Below are experts of layer 3 (counted from 0) of a mixture-of-experts language model. Rows are named router (the router's row for the expert), gate (a neuron's input weights, with its number), up (a neuron's input weights, with its number) and show model dimensions 0-223. Each number is 500 + 50 x the weight over its row's rms, rounded and kept within 0 to 999. Numbers have three digits each.
After each expert's rows: "gets" lists some tokens that make up at least twice as much of what it gets as of all text. This comes from a sample of Wikipedia text that the model never trained on. Tokens count by the router's weight.

# expert 105
router:505475481529486409397487494456415417576512482467516451529498470508561556557491506546544458462456564405539472509424575465437474478509523557476571409450474441531492442528458561534510434526512437450556471485461450363467482403491373516441560484512542452512477450478453528415602516506416508409520430543531486495472553575489521427570565450468548529464461478530517511525464505485480494504419493482423582499473564538485478619493461522571531456431537556523535525531468519364512494504467497482568469524510542539481554510553433433556489509629487513486467524603519530499483487478492502553414587443443460512529393480469541628554531429538514504498395512539578432408508588489548452511489
gate0:544481517466446492469526444490487549500557465457510486508478516558532508563428489532446483584558467449550485604533447406510509470515489415476564514557545473381501504546503486542528527508641478563536419486508443456445472459471475535492504444511528464600445396518529607517595477464563495457462511471443527487375583559524455555502526430480512534485542474484416448480452524490412497478510541541409561459470508437516474538428450465547485588520445546486483416439570445500368473448505433466494510515520512598390528529625549476561393582528541516518570561517564502564551518556430429496510507454502456475451600504546499536469561503477511538526491569526458457483506486562531372562412
up0:554532557475430524552477438409476521568494450429555562503536459503518493557465449453433506507466493446505504564455442416446567546543528427587496548584449500421459521551524508528506499477603496504488427519455454422396524456419515416492484454497451481536442403484514507472637466561598459511468535504562466517463529561573500467464468399480477561449514497541472427474458517496425592552525488535452551531481470575493482439505503464620480578513498558572544453463557440531480514409583438482422529497459495555427514595648516465486557579547551449497504548523532493537478507562395482499467438457549417510521521509598556519537568530488482423479516552513426540519568452556518398505492
gets: ",", " |", " (", " September", " May", "ast"

# expert 45
router:499471463482375434479444444432485404570418488448454499512482529521506437499523470524493542470538472461544427409472612542418538523415509574453485469464532510536444516436503559484380459529531420456593492382599449520505474433531495492481479454551460471505559446555513468551563540511485555513525426578436484538519531480416587491393524473556480454492540474483464524563530454482445556423463581492462640432476568481514437475529429504536487298503588553486577554581540501472519571542545456488534519484559474559536476568502544487553422489518425463486557459529488458516480531585478583584445585492502538400536451529486507517514474463474529551500466494478523502504443500539496444506491
gate0:559451521530426528586530563593566421433520516500513451489536543502536443378507570524524542438463496562471474501516577533483404508424571590549446555392473499505446391473589604523432402498472535488605523454551458523462466495472510395400593481472455501470580441519456527572564451536481515470547575532465562453506518565457542493518469568469450528461520553473521401494504429342471473465476498475498541429499434547479502443482485489451460410445540470488528439496456524425543438480510494480490470511550501488480499510532567582607460497412428475474525487470557497533439524577504568563507417553486502500596454510464542443518557509499450508526486494560607511567587528522511520557526
up0:499506422510526522531553560466518599512527560598525533506495493454596555497469558540436388520493523517498568421598537570482424536474414547387393492500424439600472451547417493460486564498487450518483476524431524447619513483452471562459482600489581411478480485536467550624479421504490523541533456494497568486503584518474484381538461538499547535412487551506489535434481522482542493378534499488553473497586486546532446496532570481592470505540507554370483472625547477541527546520482507548434547576516505477497501521542451490400551553510444479526479526409498412483482470465478538463482537474558460388404454502470503481532525513445486479481441501543530466465462549430514576549451
gets: "ed", " n", "ated", " k", "ted", " N"

# expert 83
router:456492442530532437557466455442414483474411478572501522515454541553530531551436522507559498513579478416501421472446524537474463452387524529463488463486513628475524473531385579521425463603621488458506494505515511569515413486513424485496506493489536427608507458506544500514497484485447505455488463507419496445462583507513512463599488382559540540473547422546465559507432483414491527467561529580483522551398473509498460524548531533570512484452500467481386594549442492399445327600519431529520434514587515529496480506565528528536474509497433588413576532516455496466542521507498540453511536541425507525510442471420554577514540500480504507533492552414514441470526557516503417549463
gate0:584466526543556454401543540467482434533435559525489518441541526481476618482478514556473503524558515503493530536469434404456563498519413563498479525486393479564544461460513493506499459540537495343619507409558475507493438513514516547443531512492413394539505531490401465517530437471557579464494518432466447493458547516576453520531656441592452440457527504512450531510449464468469403473542403467522496532490574492446635549541495536484512543479509497385377496545502484448445414491496460452553581492517509550433495509532494517561605527504475471457453467564579498541499463489514460480433568556524487547488493528500543595518502478520506483421475562553446502495514562644521502508539
up0:425541553478478430481407515459540512560495551548438568498484406519536486481508488610588496506499515462550547586500559520523412493594499468513515568493522456480431512489489598536492463459401509517579562492593496590557529458467533485466441469610478415438510495455465439539482531493479507407462445525592403452503475511537417415533470496463485541463588593496446538495473437550543454408402438539535504562482578591501465534473519435473548574413514462535486509594566481504455590490570504476495458484534504472555548501546539537522467623568370476492483495488511430422430422505557404446503502551497548484534539517427513456463552491526520492411529566494573437492490438471430467520462
gets: "om", " M", " O", "M", " m", "ri"

# expert 101
router:372468437514483429438538488475390454555454470590450406500482451473536542507502466587462476483481542418488489390457466537431533459483500577471545501468380476565421474539522526484427494495563475460552519512502512419481438508543431544454482476521545513517540448496485472501528485464414574418490494573459473491457545432518564484486508500497605524474481478556482518498460520462383470336549557474473515363459469431533440510573508513510521495509566505397559499493470533511540458641569494521556463436558525556477475593616588489492428488480444550477498548533454503450570423478460537586465447537490493553566435502464473566536535489551584504582452509537468479508536593471458498448458
gate0:475605427462554485463450488554547484567472527645492483460525487491474490430521477536486509542504499498467533439460466497440528511472484501455515460521502485499411546527515537588540558542568562388457500531519527458465605468535525435612541430477519507465497484554410482382527498504437495517496482605505422516454555525452533447603493443422541524464467466540584466459484410463386434455582481554469481481494547464430494518484520577491564493418497542443470551460480435477494511551507541543575522478634482537519546517532487511510434531550406501448567446582368575532463468509553482600488513509579559437478480473416566486567547475505505540418517447564515559562563512411377508497472
up0:508444466451479459480445478523464449427551593547511501570499447516444590563541391492537585528545485441505482481467483484540432521544471450506462490485496427480423467498422509496560471429555482466510464621491517501598513389403460441392493475471532439516529525525499618494627467532598466480479523549569463528486466505502485473553529512417569472430548441439478494528602501499528495567462566527444470512416472519498497530563431480495567537508531527574588528428466593573544461434448534596453565480545531459481510440507496539496488614464431521532535589497525554509414498580487446472480426566532569511429409532476462529612510478551473432450493508444416458528504579524561466440471
gets: "z", " 0", "k", "l", " is", "ar"

# expert 38
router:523466395515506413450496494410527477486471519473540505493464474448563498559509503531491466539557448413513471562495577461472442517486506474455389468505482512527486405555410549506481492494543513579591536478535483555540358499564416494488479411529464458533478569524557500454487469479576540438478517535466505482409545482458423434479549436553541541473533518481434567571433430466430436454493541453338576501576574535554515565466501589524522474381511436498527548589421407516424466633541441518481511471589532487437536458524406451557443527559435562456519506521476464475547559530508454552469527523527451518513491466492561559554532458475537517438463481503463455467431602451455430543460
gate0:484510463519432477442402494539507422513639506486532509524460439492496484520464498422554501529499501467548455483452563458503489501527574434502470536413514435460479516454485425595571551533583541577607526464525440504490531620615507519545484390480464473452402546550515458456527502545462514426527510475508534404440476479513468479437483422434525524490557529495495581560498462447400510540464549446520565526477522444546448494558533464504532459524514555499574519568412451445479598382517475599513494511552536396455447443477506537431458481510462508527480523438469519523533464593501404555576471530508497532553463499428467594490516530544484537379508515526603632474530487480443549600566
up0:491391478512484413439510539472518536493564500490526507592449535491464584439462452484498505477605526473485566536500495467510472460475459451497490462615538455483443552472513508507473434467483515613464442559402469502499476645521546533555444570492456545560594475430458512555466475493456522503548494486471534576455487477490569451428478504557518432442508463511574342443491574476416524505517547499493522594463441527511528467627467494402542393502572423518489513450533574506514426487457512476492500521556481478526555613410627474565520532483553478522575545540463513560489446497588516488474504501542434541481466498542456519605417468564426412441464456501502437550471573531594480438483
gets: "em", " comp", "ep", " part", " 0", "up"

# expert 49
router:524481474553442454462479449465483425540460479528457488452465532551466563512449515545465516486497550452562463419560638453418503511481504544455431413453461469480508504441431524472377552534448437509565518455529434471488466451523389551448457469537544474550533460539539501656588553524423541436484535565475516495497622559528523531473420520504489528510438438445510537554438512476409475482530533549458585463544474481478436505534615542524609516516496514509499536564522564538460587526464459536463548492571485636545484516488514492605370541534455529499467510532477473561486482543414523596479521488517591426559512445506507555465457436459591546448446585432509467447495486487516429531424
gate0:491430490522488495483544579502482468414411424526445489575496528470592507514462462560469607514461587509557393517528475442522446428457593612521510546434430496483387552587535531441457471449585576425524399400482476533410489558519489472488562547464468501411535476510479587540481492487491539534466503500508560549455470436445567531532587533479568490487567437511567520471530460580512509538470429513544448493550525520517544491477427395499562555500481584493566534520570479517501551493493568396463515450474440530546495526453553452452566516538583472501513564481539438543471455496370521447403549524441477466460525476514611552421448469502421459527522520460400480460443564509550490493449
up0:437585597510523471486512444491462471575497511506496463456358562565478394485531488429481482441520469448562548417554535486517521590475435481427482525548496495526503500438549472489508456473523537440580522504458465507534551544420489500479453475469546555453490442439564462513516463527451519630472442503465502474536412451464564522493373525470499501627484402549447510507503525401529517550494534565440547578526534531517440416461471485541458541451456465485490469533558492512486554625555565575457569497548497528497513544599534556419509545455426473512515617516421548445412571506651541531496537537335551596529500460500520514543485512466524502426503524509502456487470433484518503435532
gets: "ing", "ed", "ated", " won", " made", "ating"

# expert 60
router:500550422586452447518430441635499509473477487501490486551518555480572459534402516499589530488533541486468469407532575560496546483442525500475411490527520462558459466472416534426514474578605454500553452424543513414484436490549481500488455507498496521565522493468491489492464475526424547448427554513445397578457562528495559433563507454473531523417501499437470582511535496492410554429483487440433517477446577544556390473481538551578530359436564568394527510477436566542457476538524499481486398490494496570551489550488512463605414608502467479463514513545474575469437474502459513488455510441520515468602572477447514551576518469511571615464466518489495453546539588462441467531504
gate0:480553442535516415434485450543498513419497506454587483430533535498553507516444490556497511473477559441553519459497520601548454406481418521458513531505486444589517473548516505536499510567587478626517425461547598498438479575520553511526531563462408483563572505501517464420451533429448463560628558441560435495479538551551437550460638431469525588352433508469499572479507459505429506506514437510503509422483510480475353536448551422569496469518464499537474545450485529536514451500473483497504500410475560478537554539495505496574510520510531458455491505437430531569448353598459501637537524457495476440507550507484467575530458492591497537473523449545520555490507479508500456529457
up0:534534434512479479491464442585552528447528549482487469496519529436577529452391523621581479425484558503527510468536407528511468518468441478448525534551456551542529532584468599508454486537571519584445487438537499537412526490505563463465664548532446491503553459469517412429426443490464452484532518486526481554527537477453384476519613408437461464450511598454397520527537477536419498447528444581518478497466516477506400595526551444554546480483490614551513535536448506501561483560521451496407484463530465540495502464490553566527521530495483460476568545418463544501422410513463420556513432539523400501583550479461477569447530488525512558458571513547578504563515423499557470509578
gets: " B", " b", " D", " d", " l", " L"

# expert 76
router:508458504531363522509522489545380509465579442552503476447500485539513549454451481507516429458490498369500551457487465475429431464500510540437432441466493550479498434533460493479427424532549483503513445460582445483454528473519484486483514422556487530556525545434580478573570518485481438440438387599477490499479513439438517445563479470481526416460523510493442509507535508414489533499519518553470547499493524516423464563596555556496556358418499493559497531499349570508512519490591483526455457499521510614519504461539486537606453449511498444475580573570478484455496581547431564431552442463517533549569439419478549572601455460517516534495481528539434449464500613566414547473473
gate0:520461469522489477469483488488442469507541486524492534417449460469527517453489535482466527517446491525523449464482567408491496577469502520505548456504548435522489441498537520546527417536486450417502490557450443461515495406440537542425530439447546477467452556507412431433515401642465448483513476453630493486457548542464524475515520537490434553588488434542553496508500421481466497618569545495460404537411484515528421520515479489511457473491544486592594517502494553449548509488585574491538603551474464557575519457461433421553489463562571534571507592551499540485438534512516550541399546360466490540455460521488577669581546562490509520495501555384463487450601488569460486510483
up0:536486556484522604422472499519502525450563452484535493523433483428564640527411534481432570408549413549505447568545502580540470507357501502478505393483473484552502445534554436478530494513439510455509531429541400481581537456521448503407572508484527471386520477515498451436445480516552531450537412452453524478489482488539455545427537537601473535568519473435545454432555450522490529536520503487510538529474476475529418555491457593459495477502574561516580511529474547452478472544538561490564668562469513491488532454437400467536459467534536521522560661531561517519475495429512500472534503520506460458542520469530535534406398548482539554500523489444508481428522589485391472496462
gets: ",", " the", " May", " January", " October", " September"

# expert 85
router:502527483498472474400465417550425424505563479518449429485407530466509460523498502531530415463515505452545469429511542525417515483446584488416503488421508531551508488489404497519478493580558481504628431466514466459466466449510440506445517564570590423536558485454557562503503426502407491416442431633459497519420519514429568464559525480505533495429465505533471516461553543495435499444506545538463566432442507461503441496590624563521598481416560499465525480545484503496489524601475457510458481505646544616529520556515512498595447408491437493390494515554513512523537493492523561518477552500557562458471529523364533580513509462540526557556450529510456461442454537452529456515445
gate0:509482546529502563526554475592525568535480503503509528407572373394567519512510394478478551508576439522475536514421483490521550518503568545521529538473509443490566450520496519518438591511506466439455452477455456467450453493486377525435471597614422533581566520486507427566510435462545460487440521523464483431484389419439584497479441459445485416541479434424527516487521525431483482435546457567492523512480510502512542429480497436452590499510478391506462562485463455500551478617464500484568534580533527554512529519496462483527508532433588582500393369471519545442497569566553499480475461414591541564493498576489572584493505527485542479563515551502580460410454477521532529505527
up0:486470493552469534540591489560513540557483454500454522447552433465525482496453449483555509512616402508447580501494494577484598538519534524492497499482497428453537477512476519504405596543488446409411482434492437503485440479480418540445466549539411545551520571455544454574481445534562466504432542512484505458513383444429568509429433461493498434496511415409548445486517467431502521474571470604475534545421576548517529441500491447449607504523517384511461543530483459542555436589471464488552577586562552579507551508515439458524490579426560541515450419494515559481512533590485516514518444378562545520476473537460604570491477521473480522517542553525560505346454513509541540508511
gets: " L", " S", " H", " K", " W", " R"